From a checkpoint of a small mixture-of-experts model trained on Wikipedia.
Size: width 160, vocabulary 8192, 31.3M parameters.
Training: a variant of Muon for the experts, 512M tokens.
Below are experts of layer 11 (counted from 0) of a mixture-of-experts language model. Rows are named router (the router's row for the expert) and show model dimensions 0-159. Each number is 50 + 15 x the weight over its row's rms, rounded and kept within 0 to 99.
After each expert's rows: a language model's description of what the expert responds to. This comes from a sample of Wikipedia text that the model never trained on.

# expert 1
router:63 57 39 75 89 60 66 49 54 62 38 49 37 43 51 23 42 38 78 42 42 62 14 35 82 28 65 45 32 43 42 55 47 54 51 51 47 65 41 66 47 41 39 62 57 55 47 45 67 36 50 65 22 95 47 47 69 69 55 34 76 57 42 42 43 62 55 40 41 29 53 41 57 54 18 59 49 35 59 77 60 26 20 51 31 24 18 52 24 63 61 27 51 64 39 34 55 51 53 69 74 39 44 49 50 52 30 56 25 38 61 51 60 63 55 27 46 25 50 49 45 44 56 44 49 17 40 56 55 45 48 44 51 18 43 46 49 40 43 70 46 37 49 42 79 59 54 27 53 43 28 48 51 60 68 26 49 82 59 68
It responds to: Lowercase word-initial pieces

# expert 14
router:43 58 29 59 63 57 68 58 66 46 39 50 54 47 72 64 88 51 50 70 33 74 49 56 70 45 34 62 32 96 47 38 62 48 49 61 32 42 58 79 56 59 39 48 55 54 46 54 49 55 73 44 52 66 61 58 45 40 60 37 84 44 67 42 61 44 53 47 23 25 86 20 53 73 30 36 70 51 29 43 48 51 37 44 63 44 31 43 25 46 89 49 34 74 41 42 48 36 51 50 56 38 32 61 47 52 35 53 37 25 57 21 84 50 38 37 55 31 45 42 38 44 45 31 75 19 52 61 61 28 58 16 34 44 62 50 47 42 42 42 25 33 33 45 42 57 73 53 38 42 58 47 29 61 70 37 39 53 59 55
It responds to: Mid-word fragments

# expert 23
router:80 72 48 60 73 69 59 55 40 47 41 59 41 51 45 36 65 78 76 37 55 50 63 41 36 22 22 49 32 40 40 42 65 65 37 40 45 57 52 60 59 49 29 60 58 70 34 34 73 75 42 54 38 53 57 70 48 62 27 51 54 73 42 37 46 44 03 33 41 27 44 31 42 66 59 55 84 27 35 80 51 18 27 44 45 36 45 42 40 42 53 36 33 62 53 40 59 51 69 62 55 30 42 69 77 35 16 26 23 48 61 48 59 56 35 29 41 41 45 42 46 22 50 36 48 56 45 64 66 32 66 51 57 39 63 36 19 56 38 61 35 42 35 46 56 56 64 31 35 49 40 65 35 26 72 49 56 56 59 52
It responds to: Adjectives after articles

# expert 6
router:56 42 37 36 60 50 54 58 69 73 40 49 43 53 63 35 85 68 75 58 28 65 45 38 52 37 46 62 33 65 45 54 41 37 37 53 39 53 54 54 52 26 22 50 43 56 48 33 71 56 69 61 35 39 71 71 56 51 24 41 38 44 43 40 55 65 26 43 54 53 57 30 78 48 34 37 55 38 47 50 50 39 49 53 35 34 68 40 22 67 47 40 25 57 62 63 77 43 83 72 42 27 27 76 46 34 23 25 27 30 58 49 55 52 28 55 33 32 75 56 23 51 55 56 37 39 34 59 60 45 46 37 54 41 78 50 43 50 35 80 48 32 63 36 51 74 64 50 57 35 49 34 59 35 84 32 45 85 53 82
It responds to: LaTeX math and science

# expert 28
router:78 64 42 39 73 36 68 50 52 82 35 24 61 61 74 39 55 54 55 32 62 86 20 28 47 40 38 47 48 55 39 61 30 31 41 43 25 61 50 58 65 69 33 56 43 54 29 47 49 59 58 30 46 56 85 50 48 51 34 47 55 63 51 46 53 76 39 44 41 41 83 49 59 59 26 60 47 42 31 53 35 25 38 45 25 47 06 50 38 69 48 36 50 54 23 44 58 41 83 55 53 40 46 59 85 60 46 39 46 53 55 43 79 72 48 28 42 37 46 57 23 53 41 32 83 26 38 82 51 64 66 67 56 53 57 34 44 38 42 54 49 44 64 47 71 65 63 74 32 53 46 44 36 53 48 53 43 60 68 65
It responds to: Openers and section breaks

# expert 24
router:76 59 31 44 54 63 66 57 47 63 19 39 37 64 63 40 56 38 65 33 63 61 40 40 48 39 00 50 47 45 41 42 62 46 42 29 31 44 59 56 53 54 45 61 50 63 43 34 86 56 50 39 39 63 56 40 48 62 48 34 70 45 72 63 59 73 30 51 42 54 58 48 77 43 48 47 74 18 50 76 60 21 57 46 34 38 43 24 13 58 61 51 27 47 31 41 49 48 41 59 85 44 30 62 70 25 34 17 24 46 52 22 54 71 52 64 52 35 51 39 44 45 57 43 61 30 49 44 80 32 53 43 37 32 60 41 25 23 49 52 42 32 65 45 56 64 68 28 57 47 49 41 31 50 62 29 34 42 69 47
It responds to: Narrative verbs and particles

# expert 19
router:57 70 56 72 50 60 54 67 64 95 36 47 33 54 65 34 67 69 23 60 66 39 45 37 54 47 48 65 35 78 36 45 42 48 47 43 39 51 41 47 46 52 41 68 55 66 42 48 71 68 70 43 22 65 75 90 62 63 67 57 60 72 54 43 51 65 21 57 31 55 42 23 79 49 41 40 47 29 42 52 49 40 43 45 45 38 33 45 43 37 51 36 37 35 46 41 44 43 38 65 47 16 41 79 57 33 29 33 38 43 45 46 68 62 55 52 59 49 65 47 41 47 32 38 42 32 63 60 64 28 69 44 47 31 54 43 66 27 38 37 34 44 49 44 54 78 83 04 54 57 37 46 48 53 67 16 52 69 77 55
It responds to: Foreign script and transliterations

# expert 29
router:49 51 59 63 53 70 67 48 54 97 30 05 42 48 63 33 70 61 44 57 64 57 26 33 42 45 55 56 58 43 47 45 55 52 36 29 14 51 49 72 42 67 55 46 57 57 35 46 62 72 65 48 41 32 55 46 61 75 38 49 54 62 69 55 57 67 36 20 15 57 54 18 51 46 25 37 50 55 50 68 62 35 36 65 28 17 58 54 26 73 49 56 50 51 43 33 68 51 67 76 49 20 54 54 57 43 34 24 17 38 65 48 49 58 39 55 33 51 63 36 20 64 41 55 37 51 41 50 66 22 54 25 55 34 69 58 26 33 50 48 47 52 39 35 54 60 58 56 54 60 35 38 43 34 57 58 48 44 81 64
It responds to: Digits in coordinates, ranges

# expert 21
router:40 84 31 51 45 62 82 56 55 47 33 34 60 84 66 44 57 47 56 41 54 34 41 06 50 40 38 77 56 84 10 57 54 48 40 67 55 69 52 53 74 63 36 47 65 83 48 37 61 69 60 41 36 59 52 53 64 59 27 62 54 68 46 52 51 47 23 34 26 47 46 46 60 39 37 70 54 37 31 61 66 57 44 49 37 25 26 34 14 67 61 53 38 53 43 45 88 33 52 77 61 37 41 49 40 57 53 32 51 47 79 37 50 53 42 40 59 50 59 62 34 45 43 43 43 58 22 64 45 57 66 33 40 50 77 32 25 37 44 65 48 55 68 59 48 64 75 23 46 48 49 22 46 37 45 54 58 51 56 60
It responds to: Field-label colons, separators

# expert 30
router:25 93 52 68 81 40 35 85 63 85 46 47 40 53 62 25 67 55 66 43 68 88 49 33 53 20 46 54 56 70 38 57 68 48 17 35 51 49 51 53 71 44 41 56 55 52 27 47 55 33 64 77 44 51 67 63 65 61 32 31 82 51 65 58 63 42 50 59 28 38 49 36 72 59 35 28 41 24 50 60 40 41 34 56 23 28 50 43 30 50 57 40 41 49 26 30 53 41 56 77 42 37 35 55 49 49 40 29 43 46 52 48 55 58 57 45 22 23 58 69 47 38 39 21 43 75 45 58 56 50 54 44 43 35 63 37 36 40 34 66 48 63 52 50 61 66 45 57 51 32 22 50 46 28 35 32 38 67 49 50
It responds to: Romance and European name-starts

# expert 8
router:60 89 41 57 69 39 53 72 69 65 33 28 18 62 60 48 59 66 38 40 43 35 49 34 67 20 31 51 56 61 32 48 48 25 67 41 45 38 45 41 73 63 52 59 58 55 49 43 75 56 50 57 34 28 61 59 52 65 58 53 60 38 81 31 60 54 52 19 26 41 60 18 42 51 69 62 55 21 37 79 52 51 49 62 33 51 42 47 37 54 64 41 13 50 36 46 70 36 63 46 40 42 36 58 80 49 32 58 10 37 60 53 69 48 43 56 50 54 49 60 48 34 43 19 66 29 45 62 78 37 71 16 28 37 69 55 31 49 53 54 40 72 58 45 62 72 68 42 45 53 36 48 34 53 54 40 62 61 52 69
It responds to: Numbers in table cells

# expert 0
router:83 68 40 63 70 50 32 73 58 66 61 47 55 69 63 38 55 62 48 43 34 51 33 22 82 45 66 50 29 52 35 38 41 23 46 36 50 69 52 53 61 60 15 53 78 66 34 41 62 56 52 55 32 52 79 46 49 71 43 41 59 54 50 33 45 61 49 22 39 51 74 49 65 32 43 47 53 19 30 81 26 47 43 52 25 39 32 45 27 72 47 23 31 49 38 29 39 25 63 74 62 57 53 45 52 34 40 42 14 40 72 40 66 52 32 47 55 32 55 55 37 68 54 24 38 44 56 52 40 47 77 55 36 32 50 36 63 41 55 69 48 73 71 45 44 58 67 62 27 40 18 54 38 66 45 44 44 59 55 62
It responds to: Name-initial capital letters

# expert 2
router:58 67 56 57 53 51 76 47 52 59 26 25 48 53 54 30 61 56 45 49 54 33 39 24 58 39 51 82 49 61 45 33 81 50 54 65 54 36 37 61 71 53 40 45 69 81 16 42 91 70 59 72 54 64 41 40 68 59 23 56 60 58 65 46 66 68 35 38 52 48 70 15 69 46 31 64 64 42 47 71 35 35 31 35 24 24 29 27 46 49 45 45 54 38 28 61 70 34 49 56 40 54 49 66 59 35 21 23 26 50 56 35 77 45 52 52 32 67 50 36 38 36 54 55 54 35 52 36 68 32 63 46 26 48 54 32 26 58 44 37 46 26 29 60 62 53 50 26 40 56 40 39 31 56 46 41 53 68 59 74
It responds to: Sports table headers

# expert 17
router:70 58 53 53 61 67 75 45 55 48 45 39 38 72 78 50 80 64 46 51 66 67 32 55 75 34 30 64 44 45 39 45 51 67 58 42 25 25 56 55 57 53 28 55 49 72 48 39 70 76 38 60 33 53 48 52 49 68 43 51 51 65 68 50 61 56 28 33 25 50 52 14 59 49 45 46 65 35 22 58 43 35 46 39 53 39 37 47 36 51 72 42 36 58 52 63 60 60 43 46 60 18 50 74 38 19 24 21 37 36 63 23 64 56 28 45 56 59 60 38 71 47 22 42 55 26 42 80 71 28 58 42 49 38 67 40 38 50 24 47 17 39 45 36 45 54 49 32 43 35 38 25 26 43 66 48 45 62 60 85
It responds to: Word endings and suffixes

# expert 31
router:56 57 33 73 63 43 85 70 62 46 45 44 46 44 77 37 47 40 66 63 58 53 34 38 59 39 40 52 36 43 51 35 31 61 41 48 48 53 60 36 59 68 38 49 69 68 52 60 70 51 57 50 32 52 52 67 65 68 39 48 51 78 49 57 53 67 34 40 51 34 66 35 49 66 42 34 73 32 43 79 46 61 42 37 27 46 33 55 32 67 77 35 47 70 36 37 46 50 69 72 84 48 38 80 86 55 32 29 37 29 50 30 74 54 39 38 13 37 55 60 51 24 42 39 69 37 39 74 44 48 65 34 35 60 66 29 43 45 40 51 46 61 50 52 55 98 51 35 27 58 38 46 52 38 19 40 39 64 67 68
It responds to: Prepositions and the

# expert 9
router:61 78 51 67 72 62 47 73 73 57 52 47 63 50 66 29 68 73 68 36 65 53 38 59 52 53 35 71 28 61 57 31 63 34 34 30 50 57 18 59 49 30 72 41 64 47 53 41 42 68 45 78 58 70 59 58 66 54 51 48 44 57 53 49 60 51 28 54 19 44 54 45 69 65 40 37 70 57 42 66 37 50 31 31 31 45 25 35 40 53 57 31 57 58 38 47 83 28 65 67 43 32 37 69 45 47 34 63 48 27 74 49 57 67 68 41 32 28 70 48 23 44 34 44 49 54 50 61 80 45 45 13 41 06 56 33 33 28 50 66 33 46 66 24 59 65 53 62 45 27 32 28 57 51 56 56 46 59 56 51
It responds to: Word-initial Latinate stems

# expert 11
router:67 51 52 47 76 71 52 78 48 78 61 31 48 71 61 40 63 54 55 44 71 53 45 30 49 17 53 50 46 75 59 00 46 59 48 52 36 36 48 85 57 27 47 41 55 55 48 43 87 59 67 61 49 37 61 38 58 69 26 28 67 54 53 47 68 52 10 39 43 44 38 31 55 55 58 41 58 30 34 44 64 39 35 51 41 39 42 10 13 49 49 41 47 45 38 49 51 39 61 53 43 42 45 80 49 41 20 39 48 56 53 11 74 46 46 48 38 59 56 50 57 30 38 21 41 54 44 70 76 39 63 30 42 41 47 38 40 44 35 54 45 54 34 50 78 54 51 47 42 47 34 44 39 51 57 37 26 64 58 73
It responds to: Titles and music words

# expert 16
router:39 89 39 36 61 62 54 49 51 84 23 57 34 62 47 47 64 51 82 35 55 50 45 37 82 32 54 78 50 68 39 24 26 51 45 29 33 50 33 41 87 37 47 53 67 46 34 63 76 57 59 54 27 41 48 73 60 72 36 51 56 53 62 41 77 35 40 39 26 45 41 33 73 36 47 29 49 42 27 44 47 21 49 50 32 38 39 36 23 62 61 35 33 71 48 40 34 61 59 60 44 38 56 68 47 14 35 28 60 22 48 52 79 55 48 56 39 55 51 58 28 55 48 57 63 30 33 52 48 74 72 50 34 52 58 45 44 45 33 73 40 43 54 50 53 54 47 47 42 19 52 33 37 32 55 45 41 47 78 40
It responds to: Taxonomy and infobox fields

# expert 4
router:51 45 35 66 46 60 49 59 72 73 50 64 19 55 68 48 70 53 46 53 36 46 58 63 51 45 44 50 38 74 48 12 26 36 12 37 36 32 61 56 84 25 43 37 59 60 35 48 89 67 62 63 21 55 68 61 64 61 48 44 73 60 49 54 75 52 69 43 42 33 50 34 58 52 28 22 39 49 31 52 49 44 43 41 49 52 34 34 45 42 41 37 39 45 50 39 48 31 55 72 54 41 32 59 45 39 40 29 35 56 49 36 62 56 71 34 26 34 45 67 55 41 27 43 70 63 41 50 66 29 89 35 35 23 62 26 53 29 39 43 34 61 42 50 57 47 76 53 31 64 37 31 24 31 37 44 26 46 63 45
It responds to: Name-internal syllables

# expert 12
router:30 62 16 52 62 35 48 49 81 57 35 43 35 78 79 34 70 89 54 54 53 41 55 46 65 48 40 56 53 40 61 38 49 43 41 24 37 49 28 50 69 43 52 52 56 60 33 51 52 47 55 34 30 67 50 56 65 69 33 45 72 61 50 55 52 52 28 44 32 38 60 60 57 56 38 68 64 35 52 59 46 15 37 41 43 40 31 36 35 45 77 61 47 54 58 39 67 43 56 52 83 53 55 45 72 13 63 33 31 24 55 33 67 60 42 24 39 45 67 48 38 34 55 45 50 30 49 58 57 36 76 62 16 54 74 35 34 49 14 81 40 46 60 66 65 82 42 44 61 36 32 33 48 56 58 24 38 47 67 55
It responds to: Copulas and predicate verbs

# expert 27
router:51 65 51 55 43 31 49 64 70 44 38 43 04 60 47 39 49 40 53 39 39 42 47 26 65 31 51 41 29 64 53 56 60 56 50 40 36 68 39 49 44 65 49 59 54 83 52 37 65 62 56 59 30 52 33 53 68 45 26 45 49 54 65 39 45 77 39 35 34 40 76 22 66 63 50 51 57 14 40 85 64 41 50 53 05 42 21 29 42 49 44 45 33 49 41 33 67 39 64 59 46 50 37 58 39 36 33 43 51 31 53 26 61 61 66 41 48 61 53 86 42 36 49 54 42 51 49 75 42 35 62 49 31 21 74 45 38 39 31 45 28 63 54 39 56 63 59 41 69 52 39 32 02 50 55 38 38 66 77 64
It responds to: Table cell separators

# expert 22
router:48 67 59 57 49 73 51 61 63 50 24 41 17 55 78 40 79 60 28 47 44 84 46 48 72 36 36 56 37 71 56 43 72 48 41 30 41 45 59 65 88 56 57 62 64 67 62 50 69 71 68 42 29 57 62 82 72 80 50 47 59 69 66 47 46 58 41 40 34 42 42 35 57 35 49 48 34 19 47 38 55 57 41 45 49 39 50 47 47 44 53 26 14 43 33 44 49 54 51 57 49 33 45 71 56 29 40 21 43 52 67 29 62 40 47 53 54 52 60 51 63 26 19 42 65 45 35 59 53 32 63 40 31 32 47 42 38 37 34 32 33 63 52 62 54 56 39 47 70 47 30 37 05 19 46 37 42 49 79 42
It responds to: Surname endings

# expert 20
router:67 72 65 67 66 70 73 56 56 33 28 32 40 49 75 38 57 58 28 36 71 60 38 65 63 49 44 58 38 41 46 25 74 40 56 48 24 43 55 59 50 30 36 76 54 69 41 35 49 67 40 47 29 56 45 60 57 73 34 51 47 62 54 66 61 53 45 43 28 41 33 10 52 33 54 55 63 20 38 58 36 40 37 63 49 32 49 36 48 52 55 49 55 46 54 39 59 62 75 70 60 37 45 63 81 41 38 34 31 35 61 56 61 61 23 36 33 43 63 43 33 24 31 48 57 35 44 71 77 40 60 34 49 46 57 41 32 29 21 45 47 47 73 20 51 72 68 29 20 57 15 19 39 37 64 44 51 53 68 52
It responds to: Dates, nationalities, time modifiers

# expert 26
router:88 76 62 51 60 54 55 63 87 65 23 40 27 51 63 36 64 43 56 41 63 55 47 40 70 55 47 63 43 44 66 50 76 44 43 44 28 38 43 45 68 53 46 44 79 62 38 51 84 72 52 54 51 68 53 40 73 42 55 42 55 43 47 45 70 75 23 18 49 46 51 34 65 52 40 86 78 44 34 51 36 37 18 56 36 27 31 39 40 47 75 16 47 57 34 55 62 33 52 55 59 33 39 71 41 51 24 31 42 39 70 42 60 50 44 60 46 38 54 35 42 46 35 40 51 15 52 46 60 36 63 46 42 52 60 47 32 39 39 31 40 31 41 29 59 46 64 31 52 69 41 24 24 44 42 39 24 64 59 69
It responds to: Noun endings and heads

# expert 3
router:59 72 50 54 60 50 84 45 74 41 32 42 35 76 70 43 66 45 50 55 38 60 61 43 60 40 49 66 59 41 41 29 52 49 28 62 29 51 57 83 69 56 37 59 86 75 45 52 69 78 53 62 41 43 45 47 42 57 29 42 46 72 65 53 76 73 32 42 26 50 59 59 64 33 35 43 59 15 36 39 43 28 20 45 36 39 53 47 23 48 71 45 42 37 42 55 61 48 47 70 35 34 53 64 47 35 43 42 54 61 64 39 73 70 39 48 42 58 63 63 41 34 13 52 49 35 28 72 85 37 70 44 42 59 64 31 38 06 38 42 27 48 63 56 60 53 68 42 53 26 37 30 40 40 54 62 43 56 50 45
It responds to: Person descriptors and roles

# expert 7
router:57 42 54 52 41 73 50 49 65 66 46 24 06 76 72 39 60 61 46 35 27 55 55 33 67 51 39 55 37 45 46 34 66 41 56 48 58 79 53 63 62 69 32 67 67 52 57 53 63 87 66 15 44 64 65 58 58 47 48 20 70 73 51 56 73 71 51 38 37 37 67 35 46 54 60 58 45 45 52 49 32 54 41 68 41 35 52 43 44 76 63 51 36 47 45 48 55 53 61 48 67 58 33 39 79 45 37 40 38 49 55 37 56 64 23 44 46 55 53 51 57 37 23 38 53 51 49 73 77 47 63 43 53 53 99 54 52 60 40 60 37 37 39 14 45 87 63 55 60 25 21 44 40 34 55 34 47 64 72 74
It responds to: Line breaks and hyphens

# expert 10
router:72 67 67 45 62 65 44 57 72 56 47 36 38 65 80 31 55 49 28 28 72 39 38 44 69 54 36 78 15 57 57 26 43 64 42 36 37 34 41 52 72 62 48 48 66 79 52 38 70 80 51 61 39 41 65 59 57 82 22 46 69 54 62 56 58 63 36 36 58 42 48 24 67 54 43 32 36 11 29 52 54 36 33 47 35 35 32 54 35 45 55 27 51 64 31 48 41 31 57 48 49 37 38 66 49 30 22 27 34 60 62 48 66 75 52 47 42 68 64 45 54 25 27 48 69 33 51 50 64 45 69 47 47 44 56 51 32 38 28 38 38 43 62 44 58 47 47 13 57 71 28 38 32 35 38 41 56 51 74 62
It responds to: Institution and place names

# expert 13
router:61 61 41 80 53 50 55 67 64 45 40 32 22 58 83 51 39 44 63 51 47 66 39 25 55 39 50 58 24 48 38 32 53 65 47 51 27 63 57 85 50 73 44 66 71 67 46 49 70 64 46 39 44 65 55 54 54 63 12 66 44 52 38 56 68 80 45 61 55 43 60 19 73 43 59 43 46 21 46 58 42 33 42 41 24 30 48 33 32 57 62 39 44 39 62 35 78 43 70 77 54 20 46 65 51 53 43 42 47 37 68 64 58 45 32 27 51 50 56 58 37 50 44 17 77 53 52 52 68 33 66 41 30 49 72 36 33 46 40 71 30 71 63 38 43 53 52 55 22 53 45 22 24 40 30 39 47 63 77 42
It responds to: Table row starts

# expert 15
router:58 71 71 64 53 54 33 52 53 72 57 36 58 48 67 38 50 56 49 40 42 53 51 45 61 57 38 79 35 57 28 40 67 48 22 62 24 41 44 43 69 72 28 78 67 69 47 32 73 46 52 50 53 47 54 44 72 55 24 42 59 60 52 20 67 68 45 33 37 43 84 29 44 64 39 51 56 45 36 56 26 25 51 56 21 43 52 54 42 79 59 59 35 55 27 54 55 30 54 62 60 47 32 70 64 34 41 21 17 62 50 34 69 74 50 42 34 56 67 52 55 32 49 47 48 49 37 78 77 47 85 26 51 47 61 54 58 24 60 46 57 45 59 40 65 52 69 41 43 64 33 12 51 49 60 55 76 45 64 78
It responds to: Capitals in codes, acronyms

# expert 25
router:43 63 60 56 43 60 55 65 52 36 25 32 58 76 70 21 53 45 46 39 57 38 30 56 48 52 50 66 36 53 35 42 33 61 40 47 33 46 34 54 46 87 43 64 65 65 14 53 71 68 70 46 47 54 63 44 58 54 47 08 45 43 65 41 63 67 58 36 30 28 67 27 56 44 50 62 27 34 43 65 41 35 51 50 40 37 18 42 31 80 75 28 33 50 34 44 64 44 71 46 50 30 20 60 67 30 39 21 53 52 68 32 57 37 38 39 50 49 57 76 39 39 20 53 50 44 39 45 25 50 60 03 39 54 43 30 58 27 36 56 45 43 71 55 49 45 49 53 52 45 31 42 61 40 50 20 53 53 71 65
It responds to: Periods and commas

# expert 18
router:61 66 62 55 54 55 34 78 58 33 30 46 48 53 65 36 55 89 86 21 40 47 14 39 52 30 46 47 21 48 47 35 55 33 45 31 42 53 19 32 39 51 45 66 59 61 45 29 72 37 49 33 50 40 52 55 67 57 51 29 56 55 59 54 83 59 38 41 32 26 34 60 55 64 55 57 22 40 47 59 50 23 35 57 41 26 43 61 30 51 67 36 26 46 28 53 59 27 48 66 33 21 26 43 61 40 30 27 28 45 68 44 34 45 17 22 52 30 45 77 49 30 30 46 52 41 50 68 59 64 71 49 28 40 63 30 41 52 47 52 38 46 58 42 46 65 65 41 40 57 21 47 34 35 57 39 40 48 42 55
It responds to: Clause-starting pronouns, conjunctions

# expert 5
router:65 59 39 59 58 52 74 57 68 38 26 35 51 64 57 34 50 77 66 26 49 65 49 55 68 32 34 72 24 56 31 49 59 56 38 53 44 63 47 57 71 67 41 55 52 52 27 38 72 57 66 31 42 52 58 56 41 41 57 45 66 45 59 51 61 59 09 34 30 44 57 47 46 46 45 68 66 43 21 72 47 47 58 42 11 38 44 34 51 76 77 52 32 63 55 35 59 33 54 61 71 45 20 62 74 54 30 17 56 44 60 24 66 58 35 41 62 41 54 67 32 33 37 33 50 30 42 76 67 58 59 32 32 53 73 38 28 40 32 64 48 53 44 13 52 64 65 26 59 46 29 23 43 50 73 50 36 61 61 53
It responds to: Clause-linking function words